Weights of a small mixture-of-experts language model, trained from scratch on English Wikipedia: 13 layers.
Below are experts of layer 5 (counted from 0) of a mixture-of-experts language model. Rows are named gate (a neuron's input weights, with its number), up (a neuron's input weights, with its number) and show model dimensions 192-255. Each number is 128 + 24 x the weight over its row's rms, rounded and kept within 0 to 255. Numbers have three digits each.
Before each expert's rows: "gets" lists some tokens that make up at least twice as much of what it gets as of all text. This comes from a sample of Wikipedia text that the model never trained on. Tokens count by the router's weight.

# expert 5
gets: " a", "s", " to", " as", " was", " re"
gate17:108132139168129154151129166116126086148159134152113088116107158154137152122129100086134104154134119131128143136105129124111172137125175128135131125161166132153141124112178122137110128136072125
up17:130117128148117151131105170117106116154099147114104123148129129125106107166161138143136140127179094084121184129177141085151147114102154105118148122095151142115137152113103152167149130112120128
gate18:142107116109150131145112095136138110134108106135135116141078093105102116107086106150135143174114117158147103128122111161111087120159126182103120122136143148164127097146106109149149111147157138
up18:129139137120155132133079136111124180155111145103147124115096124132141105136111142151119112193151131111153190119112135141096087087105100135166112122114118132107126127120106158116106121125194164
gate19:108157187128162108093169142102140141132166153140143110154088110138116140106130127121119102126138130140142153155188127128119115097140154151110121106069120129120136098144110086138106136137150118
up19:184109124129074158163136114109137114114098112090091144152123170117105136158128125098145097134127135129111082135088109102129149113143110115159119179150140130122129162117091150143147147143083136
gate20:087106163154110154134140181141139111104175114117108116113120109082130125107108142172132091132126127188124161133124124144107134124139142170131083143099179096147104111115108138128117112126139125
up20:068142141129171156143147120119153144071137093126151119125144179192075143129137141087130095100140165140103144114124132107125163095173149130130162125164096134042114099105096144145165139100125133
gate21:132144125099128136127108111152147155121092084122136131130109136120133141125172124129136083129165140140115090117109105141104165141151141146099115150137136131121144156090131083118111103112088145
up21:159113102118117112140124155065115130127139132119118108110095088112109152098177130133139112106070162127165147142163139116140113110108154103141093119128100153094117092088071075158143145083141120
gate22:128144112158130133172127123126144118113138127109108156121109126104145105128126163169210165128120110153142158097139176142123126125120110110168137112102099121109157118147115131083089168136098128
up22:131122132114125146132152153130145084089140115126128093098128114166159085131099136125149132102119155124114126112124135127150099143124148120135106159149088159129129108106121192077133106144142155
gate23:145126115151157121134148139079095127158110131144111159121132132121084095134133136140109174114126102110167127128113128137161117107109093152130094130113095128166143129136101086096082144145126133
up23:116154154119122140120168129126160139093128110090137064136078137114131106142113153111112153149139117119155084117129127107135124082104114120140090107146157120147146158119114114139144186159143103
gate24:096164140110173128084151132132146133113120093115113083084092156130137171110096112138101145078152103111091130120122113140147183129124113157134123116123092200110120110119112154146121136165118235
up24:149151115136079135171115169120154110091131075140137150139176119109126146132098116146118075085102129159090135111106116102104072165119099111129136142175150138127098138116154105141118109123114132
gate25:180106132147121091164122139082146084111102146142116098152089119081101105117111134144153128135141146113116111105122177136078137128147154162123124140118176138195177146088137100132148102131140120
up25:175132107106124105118188112118144154120158101163151127157077155092128132073139114110124122111157120089161095131148154173125111129135148162140112123090127081125116149140128136166085133139160129
gate26:172058172136108093128082137121112096113158139093144097151124122173202144103131093147117119118120083091164093113127152124138156118086145109136084156152115100132130094118119152187138118161128108
up26:128175104144151091145110095112109140103144130100142180161136144106065147165160092114121149148146084135133173137138109130140130124182109132125175094103173161096132110145108130119116132089107160
gate27:123174110111133109137132116116135160104170125111143116076088150137168147122159167152119142137148112142106140140111101141161127166099101096100123129072108097088156126138150140122131139119181124
up27:161107143119134149146097136104149142164105125111145116131148131079134097115099097111127121177098124097136112155144130114092135049110146141120127096116171177175104161149109109152103112143103087
gate28:125105109129129156126115129116153144182068122143116110118155113155063121124110107155105177106079136104136100150151152108111121142161110137156180117166152143133105156118087125162114100163115125
up28:113160125128138132109129117115157113115136144105123149198124106117167094093148128166138097159137142145133162132090089175112154141142099114152152152114062163155129144123142107127188102103149116

# expert 0
gets: "ed", "ing", "er", "s", "us", "ent"
gate0:160164086153167158088140107086167141151136145128103117122114127118119124123125154126076101115070140169092153118154107119092129114133112146110112112115130133127120109124179104147123168158124084
up0:151127104139141096167136140126119143122171153125155116124144105120115126135060073166117119130162149119124114106132106106122127084114124122136095157186129117141119158145106135104144111120140166
gate1:117146092150148111155129115118177111156106119168168115121096129127191149084137154164123156134108141112143116098118095149094120126139153108167134144171139145144119107121109120152106110142169101
up1:163132121117133160126126154141121146166122122160120100113138148121145135099136163119133099138090146091131137132097120085181114149107140159156129110131145128162154133165125132138109148136113126
gate2:099102113137144146150115155129172113122113168139134125128117111161091153132141134108127127132151120110114137162154143137111099133117133139110115173086129157102106146149119110122092170148082128
up2:107171072097138107132122101153121117081149111151134167113062144112153114164110086141129139140090146100126142142122134116114141098110119101127109153139087136139160100123125121101097165115074105
gate3:133094119157170122125060117135098113119117134130135086102105162178166062121137117121063125150118128124123143121122119158135122140145125153115120069152105125087095042101139106133134079139167150
up3:115145111110116148102105110131106147075161167103126169117171104117177083102127123133132140134153104158094133152120125129180133157088143146154133172122139157138097131189159127105097080124132145
gate4:108054102093087112153129130133116171114139094106067084156163122131106120118113135098107154136085155111131075151131112130159119119131156151110121153132138154195129120105145147168127133151137139
up4:108164104139155141123126167094143139145080145139115128104104118121131112149121117144153111142152095139105150102125155114085109107118116113157129078107137125123135151113185099106082143124147120
gate5:125132126141117117117148119118131127131101161079138111088081098120093158144137150127075092116111099125155096116126129116140111126145142149142132070142167077150164149140128105109143129155115123
up5:102160112105086145138119111138117175100124105146134158118148113130124126117099144102135158116165159102096137072135139118112108130135138128097117165142143126120116102119100145126118145157125176
gate6:176066122157139131123101100142129098110109134151133125133152125143104147135129151118113092138146149137110117088131075120111082139102132151179152156120131138084111160120142123096133122104129087
up6:103132120135139123085136133184123112142108179081071108096125048164119145099152169163120126144135114104090154119139106142108129129114112092116157116127119142129143095130125179098140106123117111
gate7:079126116112132148128113085155097117136117149137117154121109133128139170108109132116129165149132111169121117109094118111136141125129124097111135156113127108127104146083149110153136070128094133
up7:138149131143103106092098131130096132115131117166140138174120142130145104133109097096121116145111140124155145117158115150124138150166120152143135138141155124147100152133166072108190166133103140
gate8:096120142149097133122134165171119110132146079117153058090133132151113155063151139202106133105069090116116129105142104157115145153136181135144129127097177130135124130141132147183123119122149133
up8:138157126127105090130168136087135114119118175155119124130159133130133107127110125077118112115138141133118130165136119141132093128173120117156141124141165091121138157120077134093119156104156126
gate9:103110136127166110174130151163155153144174150118130165150109096095131129108144117152126155131140188126141111106154139126131088130159144100129105112142111088102151124120141141136139098120139135
up9:151146146064148090132138149142118155123110143118135122125119127178086087202147137147136095114110096124120132179117106140129145124114117145132146156138127121147159162125134106083100081119111098
gate10:096099135156129096125123138138109109148141135120143124137123137151140121137136133158112126121135112139138151109139102121115136070119152164175104143104098141122074065136132115131163131112122125
up10:113121122108126093118133124084112130111106099101121138076131082132142107136159153104137110115147173101113135127093135097104131124115150145142163156141122149104114107132110146128103146122105140
gate11:165117104103131102167156130147164094088135109126118150155129145075144136114128123127086118084095158184127107143095101130110104160141098120157122114138114146115140153095179164092148124111138153
up11:103145163129141157088111158147115130185121110115126081131117112132129132149138164104117174127115120135130134152177165100171109110111166138090156109109144107098118103147062105143093100101105129

# expert 6
gets: " F", "w", "f", " S", " W", " C"
gate17:137131108127139145117151112159102153107129128146123118148152134114147152101145125145141160111146132111147123124117158107130098132157157124137166128157097131124087117173139115095118117138141115
up17:107103122120106115142086153135171088147099147070101102103118131154152114175093153116108102114105126140146148133149116145155110128152109149149089108110145156116123100099110134152106126094092147
gate18:143136136143114088141124142084105196134122121124127129106080099128118117136125102097135140130116113097084181130133132111160107108123099140122125123119167111150101100121130143152150113093134133
up18:131156151130171132135103159121156115125100118131088110107097192109127151144121111125100103162097144142178151169127112130143118122150132130117150114159143135141112136109143129120121132116105127
gate19:205123118147128086139126127131116114149114078131159160142125109124156158148135093133130110140127137130123073137156156096118145135147136135176090111136146091124149125084091134171156117128129137
up19:184139092158179139179117093171139111105115098140131129195143124141145176104151136147161119111129143147162107172149128131123100123140114138116132112101090095105089155132091094127153150109120125
gate20:110105114103160151111179117112126128139111092151136116136069103164093109105159144122141179159127122080064136156117103126127192119126123116149164141199097118138110117161147113101137123074170135
up20:121104098172117127146134136129120123115101087110114143120159160111140145081114137151154125135114137119142114139122146107084100130144131125158133123125126111142122154142169159129113119132090128
gate21:140176163154171134104152120132063089141135169162196149131153100091120158137071137183144099091117088154118095122148092114124155096087088164160118117118098155141124129093129131140108086081082164
up21:107141147155141146144153130113117097144132104147172118105142115086130148115100143152149120119091090161137088117136103131104120121127123126142095100125106156131117120063138094158127090086077184
gate22:144137117112145110154113139132174091161093127093126129139107142130209118141094106111102138109165108133140143094111109163102113162101128106132129131166138090141118121100134142121146166150117096
up22:120165134130121128143121114130151137141115143131109155132137148114174111145127106146112076143201121159118166113117130172099107110104154123099114138164146112125149142071145111116131120133088131
gate23:152107101161148135089099110148173163170203131140120162138099141106100169111111142161168129184137123103153106124141141155142184116162127151101132139091134132088133162112105113130143158103108108
up23:162140166165168112123158146161096171124156138140145116119125164127150118093121175103104145128129185135125139138155134101107109127112130146132140077076094157147091095131110125098120104127141170
gate24:149126128065127136152140091133139174121093124098130144120107153091111129123087139121136149091128127169108158104116098130139148124145098082149157086145103141128091108105095167070162108095132118
up24:142106097120139111148135150143149114130124109135128136106133166109101185132092108115110138077128141148148080089139112116119157147167115128098166104099130108102142105083055146087152078119104138
gate25:088125160083080070125104111092141128132131138170117177088119191173156082083114133114142103146130068132128134142101134142077122083133115106115129175168104116144140074086110153148130161112090122
up25:153095148106163106175094101118149157121093129132109091126106159119097129101131138115166150140131094098148131101084132127100123175139126148128126148156090173153107131135108124146076128093149087
gate26:142153100135159107128094119079154113136108153144095130141153110185126157126153112126149098124138146102135136158112155107090176142130157154123174139143160135119129100110117157065152093144129134
up26:155118112166144114145115096158103121147124150131092136127130121127096180122136086126124109165134155107106094133144121086093175172089143143153126103140135141126172096164134109052124095155109112
gate27:139147087168117103139077123132138121164114118115103121162106102110145107144113145144105158163085128121161137121095141111104128119122159097094100121142151145110156124085119090112108134156080147
up27:160103119113086153150119138173148156180111129126131099110134113171147116164147130156126117095092151151114132126127141117105120111137100098147094138111121122153106107132104146143151132102184162
gate28:131139162134130125120181115129106120113155129105141100146125119078136131117130130115105133115133132128099115107097118137107123157128119128124136139126167201141118153141146115116110096116149158
up28:117136133141108123097125169130142151154132144157136087073126083114121120129160161111145125116135133126149157086155090101118166129111156115111122132132118128114085132117069048147111131173124121

# expert 4
gets: " the", ",", " of", " in", " for", " by"
gate0:107108159148113100087105136130119184143120136158163147098141116125116141126101089085122151128117124079160108114128147109116141120142156130099107138126172113144149144158147114136102139108102129
up0:152130097106139141134121060075121149133140114123134132099149165141117077107160185123116118119139130160166128099158152108144137137141114128155118130122117142152080171139135133083139165159137134
gate1:133135132129109131124166139185096148088136152140098126168146143111156114142132103139127140127087183156077221172096154109151097160166120094155136173108139131133128139139119108149109111112123142
up1:146065077120131142144150117131133149157127118104189100093124124116127121146176134118141121093144172166133119113116096162159143122110143113114124153108101106111177144141142071161153135167128119
gate2:134119140117120127144115131117099148104155106134134098139177154111145150134115110132175162098128085112133123139132126123107166134161112153122143134119138114148135123115093171108115153116163131
up2:118133098093135082131130124127143167102104125152118169136139195089118127154120138141116167147103145125120117118130141132109159098138117145070159109091117128129132110128111146115160136111153135
gate3:132130132151097144118112108063117107109128158104144130095147122177173115103137144130126071135101125136147114138154149160120131182112173110157170128159136151118127121145160129130116118099097122
up3:084109118155127156158106124075096123146162190132134102101102117133163114145164134109085118146150130127157140134195143158124103161079129129101136125135161161139111102109117107151129113087122119
gate4:170175082126098138113157154142124170093138109149095157118118090149112139113109116140108051140142153102137076125134142134122127106081098108121135135152138111094080130103156123148180188137108144
up4:139145127146109108115164099070110152135085090128114096115175111141157128149113135110134115126093101128153130131134121158117141122184139085147142126142129112139157162110138133165141129114080127
gate5:101124125106131110144077122121089167121140141132129164115111099149158123099115151103095146126162142112159133122119101152110104156120102099096120112134121137115152139144157142096175120156138137
up5:187129068122137118147131130122132144141124123130152130124109139124082131146125074117152089119098111177129102133124142143121060088122057123103150102119138108117162152118061151117123128160114133
gate6:105106170104138141146120130138111134135143115136098143152148120137096139104117149117120161143147109137144105105125139137113181129140138165152170131201132122124112127132125119137124116157115170
up6:186119116145104163135139119127122117130102129141109154126132119133135106142103095135075106114110134123142144097133094171105216095110121100129114135149071134111118137159125159093148164125137144
gate7:114124086115166146125179148162169099082118135085148104130119095163128085112134166144091139154108135117127148127111130144142102095110122116091114145108133161104111157116106105124159124096130106
up7:125149119144114122146083127109075134127127146120122115110120095096132146123114131107167133134124093131147117126154108155136158159105131105144124104168100150179102145118151133148080114130145134
gate8:170158129111158139116155113160083165162099104156140094121101122149139128089108088098192147069089154102138132140121126142116151138122137121106142143165145109121149104115137103115133078153168161
up8:118153160098098165090116138118140119112124123131161124155112152077134111131110151142127151140117112118118126098146118136125118118116109146112110131141124135187143144117078153149168141131117142
gate9:144182155169152127132184125129125110145132123088122149128131143165107119141130154188083119153107122128142111137120137079117100165124137089145133124133126108120101128165154109071149134124120168
up9:112129136142151148119077138144082123136135150165161138140087131122117088100108156090144140141169125149146134094123102145117139168164173138112146117157127118105122140102133175131118142124111166
gate10:150105155152150116103101067150114138112087138111111159119096139159127166114098122135141122138145132143135079133155096166137161110110108083142130127057097121139133156093136109167116117108134122
up10:082116137135130156141193138131114132180151113139153150135153150135116122147115146104108162145172145106135125144121149153146101142129099103097147100124110122099093140138101128120126150113113076
gate11:117130108136138134134148155138117187138094135138129157136140147130131144167131155070124109173169136174122122138088129102143146142151171093169111131116101164138105146154133102143125089112102096
up11:085118102137123160108123150144119120117152151158125112139168114094131123139125144118102137152136095131160136116090152138127126118147117134112153119209143144162146133120024167126135132136119138

# expert 1
gets: "\n", "n", ")", "==", "l", "|"
gate0:105136117122132157128135155081109114126113157122083126100143175137087125116181125075145128111089144119136093123143108135121133099132108078101091137082147095118089190180129105100143165149115114
up0:140097141110135164095114076139131152122122097108150129156101097113129132166107136144110129149159077122111149167114133097123101150142135159155130129143142132160161105146137113164115069140129152
gate1:135159150148170142171110106172115145114126128114106125111139147128147105126135157146073137089089095124155115174128154114102118147124126085130101100132149077135191127096148132190106136156138110
up1:147107113146133107182130104143142140100075156127144108133120127144122166164122117133100098088130073121178127150162133141136101163135105100109110102123154156145125142108108089188103175102175129
gate2:063115139164142152159075125132161094129145142156227124098161135135130138116121118137121149162129136140106093137123121122132136153170125136144091128126130129106104134106115129131147126132147143
up2:075095076123150115089069150147135125103127121131089098132109113119119157119119085128094123151127155128121087119102127113124157143117133124131144165123102115144150151129147114124171160165189104
gate3:063113155128139137110112123151100166151117148121181141106103140110093157130113138141147119094106115119143112147105151134117111179121126159181182129130099100145110130131164087136111118087126123
up3:092139156105133132118156142142117115172078085093148149114124102123161151139115145136134112129096151142112148158096148106102101148126138134142145122174140138122145148096159126168103115094165127
gate4:119098101110103080125122111096121170141125096143150142106139154157134126160093149142162104135160119100175153072102160111154151117131136107121131116123132096134136163094083152128158130122101113
up4:131104107166155139113135133153164144098098149104119091096110188171125103108128093122131135134128116148078078177121117117150130145105137149090153167079165133100114124168117118107101119120125129
gate5:097088133151169138114081114153138130159090122132104152104088145137158170149143115093160102131120117137134132124114146135121141125146127127142146173077160135125113119121129114132082116138175142
up5:106132120099134123137165130111139103145120113146153106097132117162123158151156088083098112136089109146153153141131121113128124118115165187178100194116168136099123106059133129139145149135153133
gate6:128136139155091138138145153131099128115143102120091136089129114177153128129111121192085121117134131138152115118136115118125124150101171128102146105144105115156141080132148133115158125099142135
up6:122121128101171163154109097146186130142139126137116123164087142112160180098108125138130135167124096112136081118148155166116081137163127102140146078138124170165131143127086067149106139115132138
gate7:148148117103108140097148131074135158167129144123108138132155139116131142131120128127083106150113133101086108133146116140142134142175141144153103174148125109083129128128127142143104084156162149
up7:152145123088145126121122161138115112118118088076121128100128104115106107080132191102112089083110131094114143105091101126101138123116152208108130170114123141126165168089157121120143132125094119
gate8:110124127164118100140088118123129113077156087159132150110092120130127125126054125137114083156108147129113105153161136164138110129173124132150138109139122106136123140089134163143143125167153146
up8:072160083135093080121142141180154146121132108121114140114148132124117109122129066084124146117101128127113144058116123141134114144151099169119144112133110116161129113119120145169130135148116145
gate9:124127154144142111110136103157137118127122155132134162131127138098101151126114153151170150146117114079120189151091169111137113114186128123080185125109127125157149108140144115113168117099116122
up9:112113111125134154113123134113115131145157121116160101106173128166117135134140113128170149129152109149126158123143139130130126107094147125133120133145134168118118123135122147105102146110116136
gate10:117135122118095131103154104105102155114168119131137177107135127163081139139116105141128131111108152142090109166149151136069108119094111093158134133116135110133133159166143106171139118123127111
up10:136136117124137095140081127114127135109136133175105049100131086147119113140174138096140149161117045130127158130118121117092145135117121146133123084069137152113139130136107157149117141087101135
gate11:157106137101095127131122115116077127149100135125094105124157120148163123104149112128098147129158141152123121098161104088137159144118122116165143116111158185129151145105122138174138153165127095
up11:088130152107112091112110152075169170088162090115146080114111102143119127120128135111117129114108161113115161154153099166124166085102133088112121129148094109136128150146112087085134156128088120

# expert 7
gets: "o", "re", "a", "e", "y", "ro"
gate0:121112119145148126157170110110123106154139113095134122117140102145156199122128172146084141124101137123147092148152114161134120120144118121109146128109159136144095122129147107167119118077120125
up0:093109106098106118113064150160080135110110144158156132124105148081165099145111090121144114133191114115145129160119132113161124176124102155166148108087114095112139135127123118132130130140129096
gate1:114103087167123151135126139139149086140105148120143138078094119097150136113127123115133109059117133115140164137129154140143100156129126161133093146166134116128151116150105165062094153155175180
up1:100140165123137106155123121151135133140123083142098122094131132160148125117117096133079134123091109093135098121122176134118145121117105161126136180148198148121167104104105123129142161151169146
gate2:103138119148089138136108162132101109092159092114149160128159142181095131093116128133173115129139139140121103126163087177088136144168120160174143142119118115136179166145053113119156131129127113
up2:149145110091137100167107113170152158115107127138077118110142114122087080159116111137100128153141109174099156135137112114137115101077130124070150110123130126105137122120116162133122137169065139
gate3:120134136136142140123155120097129132144139132119152135109147169094130073161127124118144151100089147143144128180110150123113176115145140115093154144134127118128133121136142117118098120131149157
up3:125144113134179104087195114166126088151158138176097138124118141129146130118119134098141106131158135144134149154143129149122141137138156116141146083169154116156109090095082118095153139133134180
gate4:118201112123109144116105145145149134131129164141129095200133170135178085146118171104165128103154117093159099143107093140111150151100146146135117125092140139127126101111101063156158116098138116
up4:132089096171133114100127110117127146101150062101138118162153124095118163129107097144151134182109129133108121088093161181116125096124121100102095168111147137089105174123151104116123148166124133
gate5:108113110136131146132154157118154155109116150140171122154116113120091125112089101100112128069121140144136112120141120115101133119137176160127163163103155093112149176126122118154177138154133126
up5:119133106112150107193123192149129107111091132078142121090099122117126132139093089150092120121124161133145165147150086117124140141134095102144119121126162078150145138150131125113115121118123189
gate6:164126139101165117145170101132119143073143134148155128105169141135128154098112107115132139155139105137106087106136163130126139081159132169126150118136133131108140113116129112123134093169137166
up6:106120134155145138115084158125160125172099130147129143129081133094152127133110109147130116134161114130127097176148102135113103171160145075128093107113126137134135147158124130121105190082120124
gate7:138105095147177143127106141166111104152130124137157150112106157138101127120097124122104125130141133082105128120157147105102159157101142164140114141160157140137103168119136110155106101138094114
up7:156158098141149119141105104135123132112165148126121142155109098084126131145137116145120094134149115126157133116163096082132127149148114133112121139126129117110150127114106102141127161127120119
gate8:115085158140102162139117122105135117124113133124133135142145117117097179127131168121105141082118132071183133153150064106162078101100135128101149154147130093143152170102120139122106081125093149
up8:132116157110102155132132115096155141125123121132143142115129107112087124126155145139091119136155110110185096154172110120118102089110145166108122102114128085117123127112117185131117109161152174
gate9:170120119128101116145133127101151105111146111118139150127084143146146164125154097137181124123143127128142125128071076127156134125150106174105145108104130118187093138118106101107182101152110074
up9:142085077123139149132105151098153137125104118139145156138094120120141104138124110148119153072173079085126139112140110135111134141144163104123162093105068151124120161129141166154121098080168120
gate10:155126093158160096159123120095170151169150153085126127130119101149120111141103129127120134114110150096129123121180182123108125134146171176107121134124135129101154173123097125147141089121151121
up10:158123113146129118094103159125142143134132132139139108138124088106141147150123174110141103136081110149111137120108140097089136121141157150107164112119158103094150119184158119133178094123103133
gate11:100127122138133094108097103153163106125138182137127150112140143133125104160093103155148200176115154158134114182122081093095086092098131145144185117146124113145096109131127121131132137142155120
up11:108114110084099143134139122113141147116122100120127110119132123154147130133159119137074079092125099155185182110125171109141135124156124116093130136112107176143112099114155139121092151116114114

# expert 3
gets: ".", "an", "'", "or", "on", "et"
gate0:107098150140139133162108088135139094111123111135100118056136142112124141123128133084133118148122185102119100117133087131127150142105166112136157110102085134063089146140101142098155144120120096
up0:133148126161108126146130118124130107080164106130146113115143140114128145130130166108102138175113103173138105118129123103122092079108116122150138117151156085105126128110116111146139150105123154
gate1:076095116110146159166121137130129120146124115137113131136160164103136090128133114087097104148082106163130147107121105106116079139133141150126126101149170120118163123137137121127113135136095159
up1:086119123109092115153161133137138150149137161120104159193138135127090119155121123078129097088076106102098180126122127124112086120091141109091139144136156099112155139119096154100126154136100137
gate2:139122206130101089161114125100119114120174098161128149122120112111132100162113133164172137165137138138111153122127115142082140101095126149126108078163150136123121083093152081142159112105171156
up2:134141142107178155116124150154097137124144126103092178112146113131131095121134131115131114136087137149132126140173117190164128159068124123176159163124170092082157132173167125116137145117125121
gate3:120131127122174128116127133137125150113105126196091118100096132105089143134082108169153154159128157078137135130131158138150134144112132126109075138122101137189140133158108125133178093133137131
up3:132102125124152133124105163153134118122069090186154133102144120128122118125088144173120183106155148095118084141099143138140108157111104141148090137104116129158142142126132152132169106123155158
gate4:134113133142086131107156167151105115124164151073133109115115086085146115134076116153140097153094109129122118133117165150163151120106116118106145120146114118121135149139111130125118141118161098
up4:154147111133142131086142118112147154147093139169152132118103148139141083110162146135135145132139134147104163128072138116107128146117151102118118117140163163107100151149115145159135121102121177
gate5:131098087125120158169155144101101097147141146164097112135143113151123167119132091119103113120104104133157145103138182100106096090109157171112151113141131114120116121120115104142142121156146177
up5:099166144135130138162135119113135141124158141132135129148086128106117120149115159091155148152113078121167155112125143115118141098153108144084107106146125075147132160113144131112080117186119133
gate6:128111122122115136129143108131113097139155151138119097183137148075121131106129129126144129141148132161128169114155096140147156102176092128121144101131147151134162114131137160106117106130123146
up6:134138090110112094121122120131140108111120127107137102088108170142113117125184130139071111104134113132131101116129171114112157165108130141132109078144138140097106109112134126150088142108115131
gate7:113125136110095110091120094138149128141097128120119136130130114171143138121150135132143136180137126174155126142128134115096128134112120133144126146085101155164159095106091128182128080089124142
up7:127114143130131120098074108136132127131145126099199156130102127131191133154145176092131142152178124113164107111115098141131141146109109162144123182059136105142130113114105136133066106101112134
gate8:094098110132146107121140117148135128117125113169157130117116135113131130150095082131118131129119132097181096133118137101094119135071131118093099175094135139150096146189106116126116150134162131
up8:098142154103162181098172128138087125126130121106099165106126121127114128147127104138106112147124125126107149136118116155112099083118131124118104123128160133167156113155200118139126110182126147
gate9:102103095109121129157101089124160143137104153149124106128126116140111107144109138116120175141121129167126121132096151090142180141116126156118142104120102125181082165142093199163140118108126098
up9:170154129133132114121185120119138112126131151100160205133115119164142126163130143100113139140153114112116134138149111125132145168133143175134146133155140172103114089138135150096153137111132125
gate10:122138176120136107068123155102125129171097160158143127120177142119129120140103143101150127118107131096179097112171132101133113104101115166125134131140131119148130140147105158159116123152180147
up10:172149109122107134135110129123131149155124139069131136126132173123129125170104103072146187109135119107127166140089078115127130096148119121139122140130118140145126151104149127125145129122122156
gate11:138139090139133130108097148162174101077113100132123142123150109148118130049155147073122122068090143137136157145116123126130149150113165096119123137139165119112124145102130126107091134086171150
up11:098172139121125112087100136138132141130146134167109126118144101124097104154113118076074091152102156102126118155126140095093112142164135153167097118122141149123145122109154125077105124098147172

# expert 2
gets: " (", " |", "d", "–", "m", "/"
gate17:122108127138124102073108114098148165111175131153156133119110156119143120130083179107123130197138122148128138128104114144144132130112124151125136138120136107104094181125146129116154140118135123
up17:144126118100164138102121142135158122126147145157163166139095176146131146150113179114128144160156095150128172130117103113163152126119115120119108102094110157101101131092118105123135171113147122
gate18:138097116140147160128096171149134137146145161155092128139130098088120124123146140160148163152138127110160117134134091117122105120188170118120130170083125140116074094115130141106106117101098155
up18:137155158118121126121142111092155122113127060090163137143152135169144158149109123088081144116114148125126128118106150135184127087101159110144136125129128105144158187141133129127137154140156105
gate19:112135114115122101119131119107162146127096074161122161143072138113135133129139152103172116117099102145128107127155139131131118095133166207124141130131133108092100126130115120093143126137115108
up19:112106169144152111118157147179104165117099131154105109109176156116136133109147120145127121180099165099101129126081151146140102106117090126183120151105115135110113147109155168150165125141125118
gate20:119131135169156081141098166172123153130149083154120113130160128120141123080120167133155121157107097139134149095108091129141136078129135043153116131143126140092115136127161133122151167112109134
up20:145151129112137163157094136128111168105139081116155132162152151137136111109134161121129124130121141191145139154069148136112101089186141124141101156151125130114131157120168146138150133124151090
gate21:111149113130108166158136145126130111123101109079159148170143106137119137162150097093137170128179105091142117101138115142131116124133145168125150144122151109130162126096154134129157125177130110
up21:079122103096115155133134122118081095146101148104119130167109122109147144163151125128165148161139098105127123134168137156136136100085179110111156091072142104109167146123163122173109135134150089
gate22:134177122103157139154131123118093175080120155161124128170104187177099178151119140169124117153146138141141142119141126094120173128132113149152105106113137119136112103102104119116127135136107125
up22:115142099074103114120091175153096143131159147112129141112123156134139121115131106174130151164128152113118144111121127108143095145114121163151103100109127098079139161111173107165132156133157119
gate23:091149136097150167141172159097149171115146099099110121139081118105128113127152140137146131155162118125081110082126116132177126125105141134101145114156133119064165123122116082122098134111120131
up23:130103141110102105153129126114080081141071155146130101113127112137120148137108120109160118143083145152122112147117122112105149143133104136125121124124134121197098135132162149131148094168105141
gate24:155140080113076172110127148133152118132112095116097147139110079112102124134139143116124097104163077124128118136143136161116142125126081114116144113154105133124110124115151121128135135150155120
up24:131128072122114155109140131085112113155134114092094093173100116120136120142150159123071089121149103137099119146131152123102098136143125118165141163143081166122141124120107118125180147155128107
gate25:158127126150103126169163102101158130123155161093124125158102134156066106103075132127157136129127169127138134134145142083119155142145127121088125130098144146164116119175126129116174132156155147
up25:119093150122140117122094141129131092101148141151145130133095158123143123172134142099093134111172116139157125139125161098124095095127166170136131135110134118097150151131094167180149108147146137
gate26:130135108095146133136102090133168077090116096115102127126079122067154109146130144131127141109116113170137178129094081139132106140163096083115106145114102146131098135138134130112140139098136164
up26:080110159154068103109136124120103130167139133113102165133092106181139137120160133100159092151100128063118170166113138136145151117133137160122140180118119134112140092116147117130113106145141120
gate27:097127130135146091163173107135154119131134177152097140155138109161139088141157103146137124111078135087119165092147141108167127090173133103117121136138119107086114131130107109136147108146131149
up27:134139089082131090153121119127140137128132100118113141124140122166154126106144127150168145118094125114124152078140122137130080116172135141134112146130167107096125119101120131133187099125113164
gate28:085113152131128141151132124093150143134139128135104118162099104088151087135144124086127113131160120104154131174148138189105100118124140098096088153150161106154140157137153158174128164137098119
up28:164136090129120127186114113088136097126078101119183102068144175111141180120092142125157130155122140139113141154104142093154139101129176155131134160111089104124138163119129125132166114124142130